Experts of a small language model: vocabulary 8192, 445M tokens.
Below are experts of layer 3 (counted from 0) of a mixture-of-experts language model. Rows are named router (the router's row for the expert), gate (a neuron's input weights, with its number), up (a neuron's input weights, with its number) and show model dimensions 144-191. Each number is 128 + 24 x the weight over its row's rms, rounded and kept within 0 to 255. Numbers have three digits each.
After each expert's rows: "comes after" lists some tokens at least twice as common just before its tokens as in all text. This comes from a sample of Wikipedia text that the model never trained on. Tokens count by the router's weight.

# expert 27
router:096138111104155152127129108146134095106125078137144124137104152111184126143150140140091104177097114116155110130148103132091109100159162085089131
gate0:180173117106124129125119101152083096110138150136143164106128125136157133152090142108150084136093157107102144117111142124085165142127164185137145
up0:121124151152168121123114140086123153163084139155165107145125155135159121091155136141127123147169135148137125160125168117158085117140104115141100
gate1:123129121154137127101085144094144109133151162120123158136148107150085112107129095109186117104114088104104122086165135153167074154128128086137088
up1:150130155111117119148131149114101106108147137110131134146096226135164144156105103136126140132181092150157142130142148113114127107111120168170136
gate2:115121133108130110120111163137119104126097159123142114088116145114155164110145115069133138162109138150097114159120123126100113151139108116098119
up2:106101115125139106113128112134119118142102112115146131116140147124115108100178145117130125145132137154119126156145115106083102134170128166100120
gate3:130140112149147140093079107112167133132118154136121135110095133134148128145082104137161137105127116115124149135139130167141162113153201125130118
up3:100107102139135099149158132121096122111136121105142106129124135086097134100143144096110117152137101127141098095143120124122092149113078155134155
gate4:134127074146121149115129143097097106112109076136151148138151112111161128104129142096138129131143125134133111092101111151129132078097149132154123
up4:154133139158134127129129124153106100120124113107129147161123143186155129150155125134147114120155104077143148097110169105094113148151163152073126
gate5:166144191136135148126092120118112112116133154095094143070122117095105090130125124091088151128153143098132131151136129160094121170154120154092123
up5:117143129143157086115125127129141107176165129130157101159124170151131156153133119145121153106116095159158106131090086121169127148136113137182142
gate6:099151149122119093089157120150134112082137165104130120138115118101126123120138140110145135125129109146157146123087117137179096113132104145121127
up6:204084154142094160168096160102129107122152105085118145125146133179129078108121119125112173157131121128104122124115146132141108122147184113131142
gate7:178103136133114106159152175149109150117142123113129136112158113132128135139128166148064177109119132143130107113098143115144157121112107134139151
up7:155134136133095097157091141124167123105139111105130127147140125132163103152163157141081140178183144148103121121148123150156137121128116118126130
gate8:160124134122125105116167112137080149149148112111159118125104121132182142094112184119137114145113142138161093149156154144095146100125126110108128
up8:139138098156122161140144148138123149149158113118129106111134160138146126114129101119126130170104143135111096111145145107115153082133133100131132
gate9:068127102106107076144162127119154138113106138103113137103133106120116146134114139150135139118209149114125110139203102143098142097123153123128143
up9:092140119075083119138148108124133125103118071075069121179161118106137109125136138129141146158182107123157118146168084142110163097107110138135148
comes after: " |", "|", ":", " United", " (", "–"

# expert 0
router:113138133128169133160167119116106119170140155134114141138130131115147159150120155095194147149124124154109172172161151117131156116114097164161117
gate0:147120132147154100102147129145147134064083105130164144134120179113136102101130123163111098145152108131107094076168104173131152136112118125116155
up0:137102147112093150126098086167092130128126119115130161162148090126121115114152080138132102126087139104135126143085181142131168145124123178137056
gate1:127134123162159119152163143127156148152084137130134127109076125147121084111108132140123099110113110154119107120142106139137162140083103144096173
up1:132110147127100139132141124144122122156116094121112124147157116129105165133144133143135092147124100110111161093113121134148104112147095155176135
gate2:103114119142155110115144101134102156177148150104150113164148126147065123140147130119116134143099128115118141118107169150161125106127145106134151
up2:135106125141119097150121087095084138114144146139159147113140109128147147142128140114136171128113148182140096102139153126097099123144114135108139
gate3:158099124115156119130152098165156136162114178088109114150170098108134144142154114121129087157141133138104131148136128135132129145125157096130137
up3:111104176181124102112117134151081111160180134124080073130086140151107140150087130124076113119122063079148147154107108149160124137098115158138126
gate4:094132126137118088113151153108184134121169123128163134160136184122080146102139093137099109127142147140160105132133126147145132117127139152122136
up4:093095134138145100102107145129119125108151082101096126146171088157124111109119124108152103142124128139122121158111149099130157103104115084107121
gate5:145099103098140101122138143091129152097142148110102120108115078101128137113116162128115084148142166151152123149078136089119140131143112144107086
up5:113179078115129179120103105127132130102132160152148114113105110122142125135117140097131116112141113177105136131100180121167129139138142178147081
gate6:142156119096122105128136128121161102137108118097118130137137119126114133123132141128161146173151144133127149104116135186127129128097142153165103
up6:131083182144104131129136137129134136130155153137154102121121102144136120121112068122088150097148119119117132132149130129122111135170118147112132
gate7:091109108178134112168163145166138125109120134125151141144147145096157127126102062111079131134117122118131097138177092108101151099138108102187121
up7:127138102153150138185181141147145107118112134118173155124101136134148141110139070097128128115094139087132119117167097080077132072129119102167153
gate8:144151153143132132094112162148096110081117102170123082118118084122109116127143152108159170129138140118154117104106141089082108083139112123126159
up8:115082121112127100129117119109163127143119184112144143151151149125098153107119117117111064107142110150101114176127112135151150142106152127121110
gate9:115146147132173178117145151136125123107114114171097073103146105091124129112102071131103149110114091152119106159158087087146138097156159112136114
up9:120130159145158116111087130117143184134120107175139136139133133083081109116123131149111129114098147127103169146121139126083132149136126109124133
comes after: " of", "'", " in", " the", " to", " for"

# expert 25
router:120120137109124155130122148149122100102091135143124152110125177092190118161124119092143132169111200089134139119096077083142138143144152135109131
gate0:145167132131143088125155134140123119117086153074098144103103130090131115097115133099165121144124125111129155147113128172143113145131101068129131
up0:119092144138124116173151128131139107161128133136126104097150154145179136143106158165155143087148088092098144124117072126153143143122138165144175
gate1:106139128102106145129176129177101124116107127084105124164095103112102096093146128121156121143134124096088131136114174084134121162187115156140143
up1:126099131117125151110166131144108143129136120056095091101098165122139133130096131124110088141133113134154104119135149124143122161139175149101143
gate2:140150117134120129137122107135091120152133142154081117177115120129173075134118117138141093145139127137127144121090149124178157123132079111089122
up2:107116149123161115079100137118089163118166058118137125089119154131132155116112139130148157127100111137114121119151134167138079103092164157125138
gate3:178118154103162180164131105122136147115123110152149096087178124137144121124113149124120106136128091102137122128119115154096119124150151140141118
up3:120101115081161141132114105144144097147152139129134138103125170067106128099161135168115111108116094156101125132128152151107134116157105132170129
gate4:104155137131157123150158098123167169115121157132090100151113130112157123172104095126122110131119139151120046079182140125149144137138134111176119
up4:113133122095148103121121156131115113157130146103129135141146170144107102116125173072150094191119123104131106153137141134167166089161110117152114
gate5:146143088116157153141120161110111103132110172086139144157140114144105115102125171113112127112123131128124129131129135077092104173123091136120091
up5:128143054156156104129118145119131085085127150124145143154145114098177231135153127139146124130121076126123111117131116122118118137147129132160128
gate6:117147118126114097074111148137128130128091115131179172103131131113122150105150146105156140157107170131166131103175118169115143122125142134156129
up6:120149137112124099093123112149126135108121159125076142116137137157112164119138087129126140135137103087196122102075149145129154132092121091180092
gate7:072141115115098096170174112158098155116106111137127115159145106124143127114090123093132107153102126146147133101135124131108129157129122175146113
up7:077171132109130138136117122148114149149092116135118081132143139098114153116148153155115106151119108169148161096146111107113159131139091136122101
gate8:072156127155102158099165120123143160149121151102157139134135138143154148140050114111112138156106127135107134140137143143145107129135146186146144
up8:124128126108116154132113137126079090160137115110135099164097100128099124103180164114144118151142113106167126121159129101065126139145105127119115
gate9:152114072122103120127172127139181115123098151071126148131211133102097132125130167128141133094115141115151114111140140107095157100109115149150105
up9:161133089139144105138103131155143126133074115083110104112126112145132150154132101131171137112116109105110103100106155157132131127095149174164104
comes after: " |", ";", "|", " de", ":", " San"

# expert 4
router:139125153098114131139115192171166142111142137123161130148127132102117157129145139137153107120108145105094123117137150096156122128159132117144130
gate0:100147118114106133149116154116142152132145123106128104172100123136131165164127106151152123108132142100113098152192103139139120110137120133128094
up0:148114147109156151143131149168114116151111140148145170083142128122132094107104130149138116127155121139125177113097153124109120159113117158134122
gate1:124102157137136090143112154148158121073151151098142132130152162117126094148098137119166189108115141075133099100108113091122120159142148131118125
up1:112127183111165131119147094135103128080106107122144168136135147085125105120121159132168175120143142116119118149082137106123169139123137092102121
gate2:107133123125165120095110104135115148042100138113141121113167133120122148096153151113166087131111081160092114135112149074104087138146144154133170
up2:140141135095134134117125088134108141142099160103140168118124119117128126117113114070150115110123139167083163151123112100099163137123108129087170
gate3:126139119133103159145133129119082123117102133131132141147151116124127131110146151070155105123162110132121130133097087144146118141123139153138183
up3:163150124167141141152131134117130125081166146134113081113083105147150137108162195075132103148163138143203120107150089138127107098138144146132133
gate4:152122108096079114141133178090144149177163134153107117137106122114167131176132128124125141105071170106125089136146135157165138120109118141113109
up4:137111130114173090120083125097118125144086130169092124143157120119116132153133151127120096115102133117122124128120132096105132158144113155128152
gate5:115105076136110150158178143122181127130114121098135164144139092140116131132096125133143141080097122158160128118141070133100129101140124145142101
up5:124110113166119135134173126164188092149082156098157121133147097146166153081100144137185144110118111167141137128131099100098135072126109148158076
gate6:170127138108121100118082132171118110125157136109156112134138121115102132130196143128131166134099150158115153110119100096125113115147130159142165
up6:116124132178131169136125142112166172132113149150143126151115141172140122119091132168108118098129079110175112139131138143137129120114111143100072
gate7:126124097101132122149118102151143148149134147141102161088110125127184130131110098109148100176158136107140110124111131154147121142074128102133112
up7:095119131121120185121167122163135140123158122156153166131139101122105091137069135145160130175124101121152147140123162141108131152098146133172152
gate8:083122125136155135135111162119121155128063160089111104152133172085120129129154115108132110177164095128121095096132161117077126125140135168118170
up8:116139130115087106110119143146143155153120128141119126117056082163174115139116141092115167111116136129131100130147146152152145106115128081142145
gate9:128159150138142090135085130101201128151084138145154118127160142121135097099154120128151094098161125131147112184116114130159122125102133133134111
up9:104079114123141181129138112114122162100142125122143146114078112110120144137146164128125191101100118088141126120157123139102071118129123140161120
comes after: "\n", "  ", "\n\n", " |", "|", " in"

# expert 19
router:150108115161122108127098141128128146098159123155139109139119097113155106124153115150153135144115119112147092139112087122141134113130115134120139
gate0:151136134160095098134124117144153155121115159080132158097119135122145115128140105139114126160136174114146126130152101128134133117094144136153132
up0:125130137145127083110097131114140148086132142120136076114097120089123132140129130168132146160123136135167121120157085154100154123133126108117099
gate1:141130090160142114151149150152143131179114124113130174126128124160110159149128133113151073154144140113139063138082153150062096111124097154137152
up1:129138123115144155131110096125153110138131084135116116104122155143165129112107159135128132106148138066117182174152110138195094141151173113154115
gate2:138134119098143157097098176165074159143099119159089140102111098135132177108123089122111119110101130136108122093159135085144149113148139141115128
up2:136116117130141152153127129140091105117151099145118161124127126142126114125132085156121148148104167168108121088153133057124115165140151107164178
gate3:153143146105101190141117159138163117095157142089133129154075108123154112097126159131128128104133130127138136123117105135142080131106093129127068
up3:119130105143132073091132147141127145146122159140154131140154126117092133138104143106096165127124107070141133129164187144115144151157139110118132
gate4:140153151146065143137140138149140096144096123143100168110143100112135105095085104122116131199097104117114114132116136078106115104086131139116130
up4:166110113092119142135102154177083130154138145088150182115138102128162150105172139143136184119132123156134131114152106086131160071116106113142152
gate5:129132133131127149145142156076094068151138136130139127156115117090115138133145101150151119128084133108151096151092132105150089120093141114138164
up5:121131146117122130113142136097096080110130141147131116135106108113135169130141123178191103116101132120133086118104120109141098114106106125125164
gate6:116108133124184137119105125110159108143130137128112098149115155132140116161097139172060162112170116128097121129117105161122094138088153149139133
up6:104063128135169108143135112124129124103123107129119107167162148118124092143136118079133123089128128137090116136116161134067153141130118140160149
gate7:125182156163132130130181112131159126130168135127135117107079099124153112114146160086113147160159155106133116111122114107119154181142126128154108
up7:140167160153139109126133139112117130136167110146121122134062094105150133143124137092117147180150170141127126134102132115141136167142121139154108
gate8:163093123120136105086127122104146148146125126122138116146149146113127089108129155131098118121135146095137121128146135110124150168121153153133108
up8:127097128178172108134140108122115103100107162139138115131118131132128130131099125112131111098115135136131147126116113082082091132145156145104113
gate9:152117152154096163108138129109133144125096110117106128162137129145087149111157159101132129120088131115117106150112110127100119158148130143170136
up9:164121150144140133127125180192097109088136193138106139122125159110142150135111131120146114169093142138131121089152039158109133103139131131141114
comes after: "  ", " 0", ")", " 1", "%", " —"

# expert 2
router:109129113096152172119182113135136125171141088138106110158131088161138123135129125131142139112094115140125117131095112090104097158088109133133121
gate0:162158128095153106138162125152175131114112134065083127145107106105137139154136117147136154107116110142130144132186089124113157107137122114156137
up0:140135133114122094111120164105146086104132087122132177158145110117113116110096093084117182136102089148119134115164107112192123116161092119168120
gate1:142149134145118181104135099108115132114133127140126151156109081119175161084182153108102118118127125151134115137145120114167138147131108081135119
up1:122152096163165085153128148136126124119125140149124152174117135095121138118112192125130130127145123142119146144113148132134168150100119120160117
gate2:150096138143100104138152099143112111173142149098157108130117134166133137157112121131139114087112130148138078120091137130155139104123150155074144
up2:156127100155123127138132145098166158099105079137084147107109109075116165133165124065115139123111129140133102111152118127102110156122123089124088
gate3:184110111095157091118103108137120140150117148115110100136117144199114151137115130118129134160155128168138161149125151082130133121122156112118094
up3:141145132102127117140118074144104122162126086116094152112116161165115108136119106148129152108116149181125125133112089135127150127169107112123123
gate4:132133132169135098095156138178106104120115147131131153186123098119134135164136115123111118153116132120140106129146152141164133090107193139108092
up4:133132160095141151144103122183125147098105094138114140131113119110115177130072131168125155118160150124119128077145146120131109135117118133168145
gate5:109143122114116145154096109096137115086121118134156114144120122150069091145111165150164104110153136112160117142146082094186108123135100171135110
up5:090095146134118145094132133169137127131099161101167156139114138116148157153113139100110117143145145165142114129155113134175148150124085103132146
gate6:107118169172111138135123110101114096118120132126144119122215169118151133129133124156152173132119122150116136132175112142110131094125167113135138
up6:083146159140122137132089132153138120123136162133128134099147163138146161157166138104142153131159142121142102119118126112108112143158173117115130
gate7:133142120123110089176141135120097085138118104107168081150142105127138152130134127115131106157129121115117110108099108110132148120135111097109149
up7:152114139121148081129124120128124138141153103076164130173109136134120112123095153118152125139139125072117087092157130164077152135155144126155150
gate8:107107122118110119098126115105144148127139087111153123140173130109134093097131092068122082128085168125108088130153099123125113146107153107095073
up8:155110155132134093129118112116090101090130145108148113101101108123105107193160139110113145110172126120164155130117106158104104147151157118126119
gate9:165121138160095125130144096083093132102104085102104129124186140176151155162113169111101109139119105159110100127153087091147169174112132104104079
up9:140141128184075113130099153154109167099100170085122103131130117153190125130131168104106121120094117109125142127172100141134139137110160130127091
comes after: ",", " was", "s", " to", " he", " and"

# expert 26
router:159073126176087111106127118108148102092128113144118118153144135135108126137116123132160117102116119090137106089101130168134173145133137136133135
gate0:136082114113128100120103138112114108142119098139139139131143105135068102141123146145117131180103089124081080090099163100119109131098141136176135
up0:124094151148145105131146150094142120157129146156143131122145163176093119116104122123142151162087102098124101107095160091150082143082143114190115
gate1:145150164108102136134121117096141187142154147114166129131115118121156131087151122178147155093122154185125090150123097198113127162157082115118133
up1:130144110093190164172132150162126086092117144117120123119146155165115140152113134119151126131120111142112128105104118126136133160067100145131118
gate2:153086113113116106163143149103131081137137068129145127115131148140142155091124110182139136127143131093121110121128115114102129149125097176110154
up2:077156130153139153140114100127100106139123139138170113158108125123140142144105144092142160134102158151113143130122095138110116112130152123115089
gate3:073104141116134120138154130118152131148160096147141179114138150094141133133151120144145117152186158104158108078131085164131101156108136139108104
up3:098141156147116140163142139109111100141098147164124168134136105120118094084167130129154110097119135103134096090131140115104152093155127092146154
gate4:086148161131112143127105146081137137083092131136127122124138201116178113125122120129161142125123123147095080126119108133154089150118122148143161
up4:152138160123077132166120109140150154168113132162146108153100128133142114142111113134130170106087147105123110119132111119153157115101164122143153
gate5:090141090081093126164122155135121088125100144075161117137150114141109137145129124132123136168159132155146113125111133125134132138141112135149143
up5:161096176166155123128162117102117143171185140136066159121110107102090130078135145076147172077101178133115142131110081137085128135118169110116119
gate6:091108171079135131105115121108100123135158144144098128131151102156130162141110123097153134112125151087137125098083110120147140147110130155156172
up6:166102137147141126108102125097116110069124135137137144156151132161157153131092135126142153128083107111159128126152154120149120164106120136130143
gate7:135143103168136106113096134111148131122142129120099162137148147112133169114092115083133148135146109116124127114113179143122068149166137103149114
up7:162156148114078122123105143092129116103156149061160143109135107171134090146157122115064109118092110170111093118101108166126146090123102111123116
gate8:132114134129135131190131091146141094138137142153083167165113162108129100126094126136137134121140142120129092141112134136135134148076140126143100
up8:140119158144104105122161109126121117129112120112108149120140128140139129145099157100164156152099121168097156190089145152131104130105134132137122
gate9:154134118138105138173161156160092122132124072113109141151132100128130145135116164146086131139125128114123131163179080092088150128135187130144149
up9:108153118134109098142186112171137119143132111110085165135129068105090105100134123124106152075100154118129117125173120137105138132081133099129108
comes after: " the", " a", " (", " The", "\"", " and"

# expert 1
router:141170131133111117115115109100133173132157142101163118108137127111157162153110136116111081121124162121154106199106148127130157121139108117162116
gate0:089097095142146100115156155149077127122156148077087078164130148123107113128142115159128106120152115135117129112067151139120169121163135160113128
up0:168117085127117085173085126135138123104109089112123170162124107136156120162120133144151098140148124123155123151148129096156143122134138167145086
gate1:171125088120142090119173115113165127145114156144155099113143141125121111100104133133109162138097128130111077163140173147160135154102154156101085
up1:101088128147185108114106129102144172117184111110105105125110143154119124111120128145107119136121086126130139140117176157119103134113102174155182
gate2:100116158117089128142105097124129149202137115165129133153133120137135124129122121107085111134151141141143115097123128151096147140082121135152100
up2:116152126098168129119090091129140104147146103168106095148142092144160113125119092113093151127125113139127136101080134122124108130109160117162117
gate3:109118119104152132147145106087132106136046167135134103095112116112093156164129125136131116118146127163118161141144133113122092106128112159075119
up3:084107175138140122122116109066169105129091161152141089099088129142112107148156112127143133171108147172124150117120114158111115116088091135074130
gate4:094145123132182119136127121089154160104143131109123118113147109081103131104168144121090101150145148088129108168114130124106136089132162154170123
up4:140101168114129137115144136180120118123175103125101139091129102110135140131117113139117136118138159116156158108138118130110081141092116088100144
gate5:125065089103145111153123110137142099124121085172124151089125110110151146132149147117080126142160102172114098115140146147128145139146157134094091
up5:105094127122146132137134142164139123122159136154120085113125114129154105132157138131104116145136118107165113154149136149141136142138111161118099
gate6:146144065120133144153120101087146134144113087132133188152128141129145087148096129168115116059133132130115114121156140100125077149166140100098144
up6:144135083120107144129134110068083122137102078133133157127122140130118059168133135180101112103145143121115160132114116129123133140146176111140136
gate7:131101097142114173125118170137117162132118103096148150106143094128136170117099108126161117177090184135091120160118117149147090127092114141140127
up7:131107122124138093128149119106086128122123146170145077131124139111138125131157121121115108112095117089158148086106148085152096154147158139132156
gate8:149142123139076123163108126084128173166143156151113123111112150154130116130124168139153143095113125124111143122195123140107112153127127129094124
up8:158161113117112157164125154114153139176116151122156131102132130158130139135063102106107143137098075142083133147113111142110129140143103122166132
gate9:134135185123109144133152145123128105194154107158139133093107131154105137156120164109103091161142163140160129139079162177116115125140159102132116
up9:108097121144171120134138138098080098077131105168097137117060118108153112128133127157125167137155096117118130093123151107129120121099123149103137
comes after: "=", ".", "\n\n", " =", " \"", " also"

# expert 3
router:132167126124115129106115171100134126107178140129143137129101091179095125101124109125091115140145093091109111164147132120120134101139122137106139
gate0:119112123056100104137160102146108177166144144156106100084109131129111151142138114128108119160083131157079086107176123146141130161107153131126130
up0:087116116143155155115176116129133124133104097148138115150133119090156155116149139143080075147123128111156110128145137155109115134126110206124163
gate1:113122155135141129129145156107119123094135130147154121113101117171128151123119092130073135077118128117117139148111138084169144113102113140171124
up1:109128117134145131149100104141119135135141118102155098104131159168119132152147126135094104130158153104119183081160129130132144187117110144122086
gate2:129103118120160125148126150123153085110133128134074150110154143137104113128159129130106178085171109137103104115118116139143156168057122096155141
up2:166115125142129181139147178129157164150135148092120131102154152183128138119154108141095117138086130171140144147114103126177151140097125150136161
gate3:135101129141180193090164127128144133139185141166149143159106135105152135135082104132119132106145142105112104106147113148158156151143141152159153
up3:112087140140127123162105129148184112119113089077087147101119131114122055107111152176112143129097175108121133158091166125146105110162102161117143
gate4:169126167168141151108114057100079140150146119145122130154083145107152114109143140103135139099114139102141125147152147135129126147128159122098145
up4:105102121140114156163154158108137161140110127115152114168126108172145103152149123141108137101126111126120144117114146144157193173109126092138140
gate5:129115104170143123137170144143109123108123091126077121149116126142118121171145143085076131086137146082133091104097116111119145137082130153100141
up5:115123137170102119114129163066100137111127146139085128154096113096096063168129112134142157146120167134159116151102148095166112131154111130125113
gate6:147103108139142096142110134117145130147136110170133124101173164168139089126121112128146114120137149137105091151104117112111146147074110173157174
up6:157113100067137154131109123139118120104102147131119141152124130116146127136085118116104144129159101144147152136129127107084166124099146129177130
gate7:129155112165132140118081158147121116096112094103140106095110133112141091156104110138154141140151162160103139143125187114089172139131122141109128
up7:115152128200113140137113126158129136098137077121106093134129107109111103154099120158107154131101120155154116107121180118112147126151084147105180
gate8:120134094110130151150124129144131128107082113077123096147169161074139160119128177143139115141065134167146169130152101108075206134092116167113098
up8:126149115132119098112119135139156147132120110102128124147127124051143089163148166166143131129094133160138140110136128116098103139077122141157102
gate9:176111093106165122101093140143126138143109173162099164138082157128126141124192124126161116135132155095118150077138121142166137115108142092132154
up9:145144175140118162178144101102113129136131087089168172116124088129144132127130127113125151112162085146123139148144133103139149087146128112132121
comes after: "\n", " |", ")", "-", ".", "|"

# expert 16
router:147152162136142135176170124123124118145135139126135135140100171136159156162086128133136149125110138158084125118175166104106091156120112123128102
gate0:134151179101101160129079088144144086129121164148127075121123148126113159148121136128092160138107142110192129149120103154092113152138146172091129
up0:127057127161110119144092096160146156123142165156149130103094114124124121087157136112177109152151112112091122135132184110140141161164160095100102
gate1:136107091133149099115151103135132112143156092095124110119090118168108151133133097114099144117140166127120118102118105130140147097080110125076102
up1:155130067132160109139151105145156135145097095145140120074120089122127130128181146064123107129153109143142111123128119155090142108139169106100104
gate2:112112128106128106148086127142133146123128085114093128177126133118095130117100122123112137129148156110106141070103136106100107158121103135163148
up2:102173133113158103144096108133140126113131128156085127178097120090102133121092097130133153149164118108138170080129113123123105152142107128144112
gate3:147129140146151168138165120137120134128093116133138159103111128141105148103093114124168126148121112174147117161107135118122143107125178138160169
up3:133130117157135099125132084168146143143161126106124123127117151121137153139133138102137131116150148150146123083151135134173167122164139144137123
gate4:108120130155165093087189146160116106152094117088107125105147180147130099159126111134143117102086074128105103161071137093141137080114119119119122
up4:123167091098102085121120147134116139137117120122142105143109139124120121126136109134134108131151090153102137133128131148090101138115155111128116
gate5:139177144112143118138182130092150078124136128165140124114124152141087152103131158084155122113113096177116120159122141114091149114116131086128137
up5:126105153112149130163142133107121080140173153148121130120134195132127125138068099134060115165156100135108139108160111136100158133133135168137132
gate6:102116107178170119132146078128143115122120146117128122145075095115133150156059148121055092134153110107122095169157147135152121123106131099145084
up6:155123118131120119104095132101106115143128161169115145127152122138146136181152128120092113151085112113151130130093127123156127111144105164138125
gate7:110178085141134104161123149138111160130116142139109100140118090166104091176124147110165115103168140137153097060127105132106094109165087159154131
up7:135104147096128096143133120128156132130103137174135123069159131132126131149134110168125134152155098155126096116121145142131136146129157085082109
gate8:098175132132127139133141108147140120175110134118099112121124120120163189101094154123100134112109122156136124170129115139118104165155158112134137
up8:129157097165139174121119133116117107142119117152066104107156109136144147150128112156132132085137111122146145117122169112101122136096175084162153
gate9:113160084158123149130112113145114144092084108101096110153106145116168096079129134105121152140100157129134096134130111152120128155111101103139137
up9:144182136167127078139133101146129126128146098125096106099126120135163107113165115124132105094148133131098102092159121109095084187121103121178102
comes after: ".", " of", " as", " is", ",", " with"

# expert 24
router:095157103171148111151129096186144096125141146162140150098142143119154128146076130134140080137131095143147135136181150124116111134130118133114120
gate0:156105135105091132127165121141158102094112132130116131133058123107151118142111115125121148108117113078147101091116163115127119108147096086133111
up0:122124107134131113127106114076106158119128124090116158128130120114122190128124127117135115126146093074136115135124123127091096150144113164125187
gate1:181151116144166120140114154100138119131126133110116150116158097113112126108091128072126127067113105146118149105152129122092094182114103116123132
up1:147119119138115125150130142153142133123155124147163107127145167121105080127155135121111145181164120110090086136103142138171130085117139107133101
gate2:142178115148101135145138104115129125105123117127159114104127099126139116146127151113113113089108134120124151118122151156142113130139110109131112
up2:153157074145129130144123130161136146125102143116159149128146126109111149152091123109182137102104132091113110133096130126152076100113099153152121
gate3:141079119123131135135087120163131140131149103149139138120103105079162144155080138103117143139118101139153160127133132154098114124139125132163108
up3:140090078105145117135107121125150127085146134115160156124099117089126184150090111130142185162111119146149131132158168145114161092095121093128134
gate4:092109133133078119132145080103126089144133130120165133137128132159153113191081131122141137126123086091139163143116155098101160114118076141145091
up4:139070111126140121126155138110148104147114131141111079089180126137129142109124120152118108155153135134113089119089157124158103123102132138130131
gate5:095136111127136114128129149070114126160136122143129138166108118143139137126151127113133117155107170110117091166094138112122133170102145137145122
up5:121115192168146141067120160140084159146133141132097133111152107142159146118179133114109146111142178140159122153156076096118099131114159137120080
gate6:112140145146091089143119103131195140119139120105168115108122088173151157097071112136149143090154127111149090083161133151127121126118115119147127
up6:176130114124152117129135153107114102100121122152116152095091116122154122124101132138091129115115130138135150129123138102158160160164164078106109
gate7:167141096091150134179092129166135096118098091167095136138140104107132173138092159123152128165121129168127165128179165131103104168120137145110099
up7:147100141117118151143147144135140109123137107180100121152126148089128118155153130125151119117118114124122147144149123126103096105155144115100153
gate8:176114104112182146082125154136166138139157105143100125141150118133096115152131119134094154151118115130114157116092085158136173125121152116159091
up8:103131104102133181127114138087172120112170131157107149145124163126173130176100123130099071117148147184148107152096122152158128115130130126118142
gate9:118106119163156143113092156097165117120128136138118155129147094127118137160096147111077109093180090106134128114149083140142131143100136132139137
up9:169137124114110107151185121161132108129140129113180149173128091100152072162099130143101134107144140125118146116124099112147140133147123092091133
comes after: " the", " (", "\n\n", " \"", " of", "-"

# expert 17
router:135171093148101106157116156107109151159113170120119114131139127127100131146092117148109142152129100109160136146089143144115148128174152136163140
gate0:139160104126111186160109104130153150114139154169096127109073121148136098140117136128097172141120144156149116128142102124138119113106119130121105
up0:105130154124138171122121138097151135096148140140125103108102094143123102142136158148114122144150146150141129154122134139136117128162089136123129
gate1:122139167115109173094103123117110152133100125110146120175144134117093138079127105116136115134146069159138102118105137107111139113139156131155148
up1:122129124099181157128108136147156133090121140105118101129066134167110116094155157101105114103096110157109118134140094179126146154139122077152109
gate2:139155121150124155164157148159152099149145102133110106149130132105158133139142145088109148165120166118124110101092124089132120142113130122116141
up2:129151115122153154112168145140109113100106142135106117124119167086126150124121123134114144162144176105174112097129097099146081146088158130142126
gate3:086101142101133179157114150136109111116151115161140120161109146140097106076126133122146125155129105149110105106113144135145139160162102119134150
up3:100144159130106119137124112117128108137125145158139141143118144111134147105151132118145117163117077106098108094120153151084148143134149121096172
gate4:086103194155151142164119105154135146113186118121145135180142149130152120091137131064104131133100153126159155124100107104123168104118128130080106
up4:138120044118131170122105126105131173137085149141085135085118135139098152123120168143164153080110144108108110144148108166126123158085131100150133
gate5:120136143109141158127123169122121104135158141150141124157128153134126150113104139076104124135138146132124131128107141108132114113096131134150091
up5:139138163116150127090130110136143127124131184143135127123137106143143079142134126129166108073151146108127155089153116122147153119159136133095139
gate6:153096119148081151116136119069145120130108152100131175168133106136130112116115137129153164096105130127161146138112140106141092121167133113137165
up6:113102140135120142165111144082183128123109110123148139112082132135121132097096170181089143178143086123163138107137107151138108101126112154084121
gate7:111092114138125172134126119153159090079122125121174168143078144119160145155131100075134137156142148099124126101153150100104141102145137142071079
up7:111077139175113164119125123154189108078134115123165135167118168113145136193119120108150151134124185119128137078146150093124105101141143131099078
gate8:188124139115176126134117129148111154144091130109108125132135132123116124156096120125091100116076148125149100150157153123086175196182128175102072
up8:167136124122118132146116161115144146160127095087140072121117162190159165140123122124061147110107164074137149160142121137115159101161156138129112
gate9:136125133174130103146131099078127113110132114107128110135150162161107131090086140142135097169149089153120138138138132146129100151120171098103139
up9:142146113115141127114112129141133129166097112145161097084128076102093159134092107137144112108122119135131145140151136123114183126112143126126104
comes after: "-", ".", "\n\n", "|", " (", ":"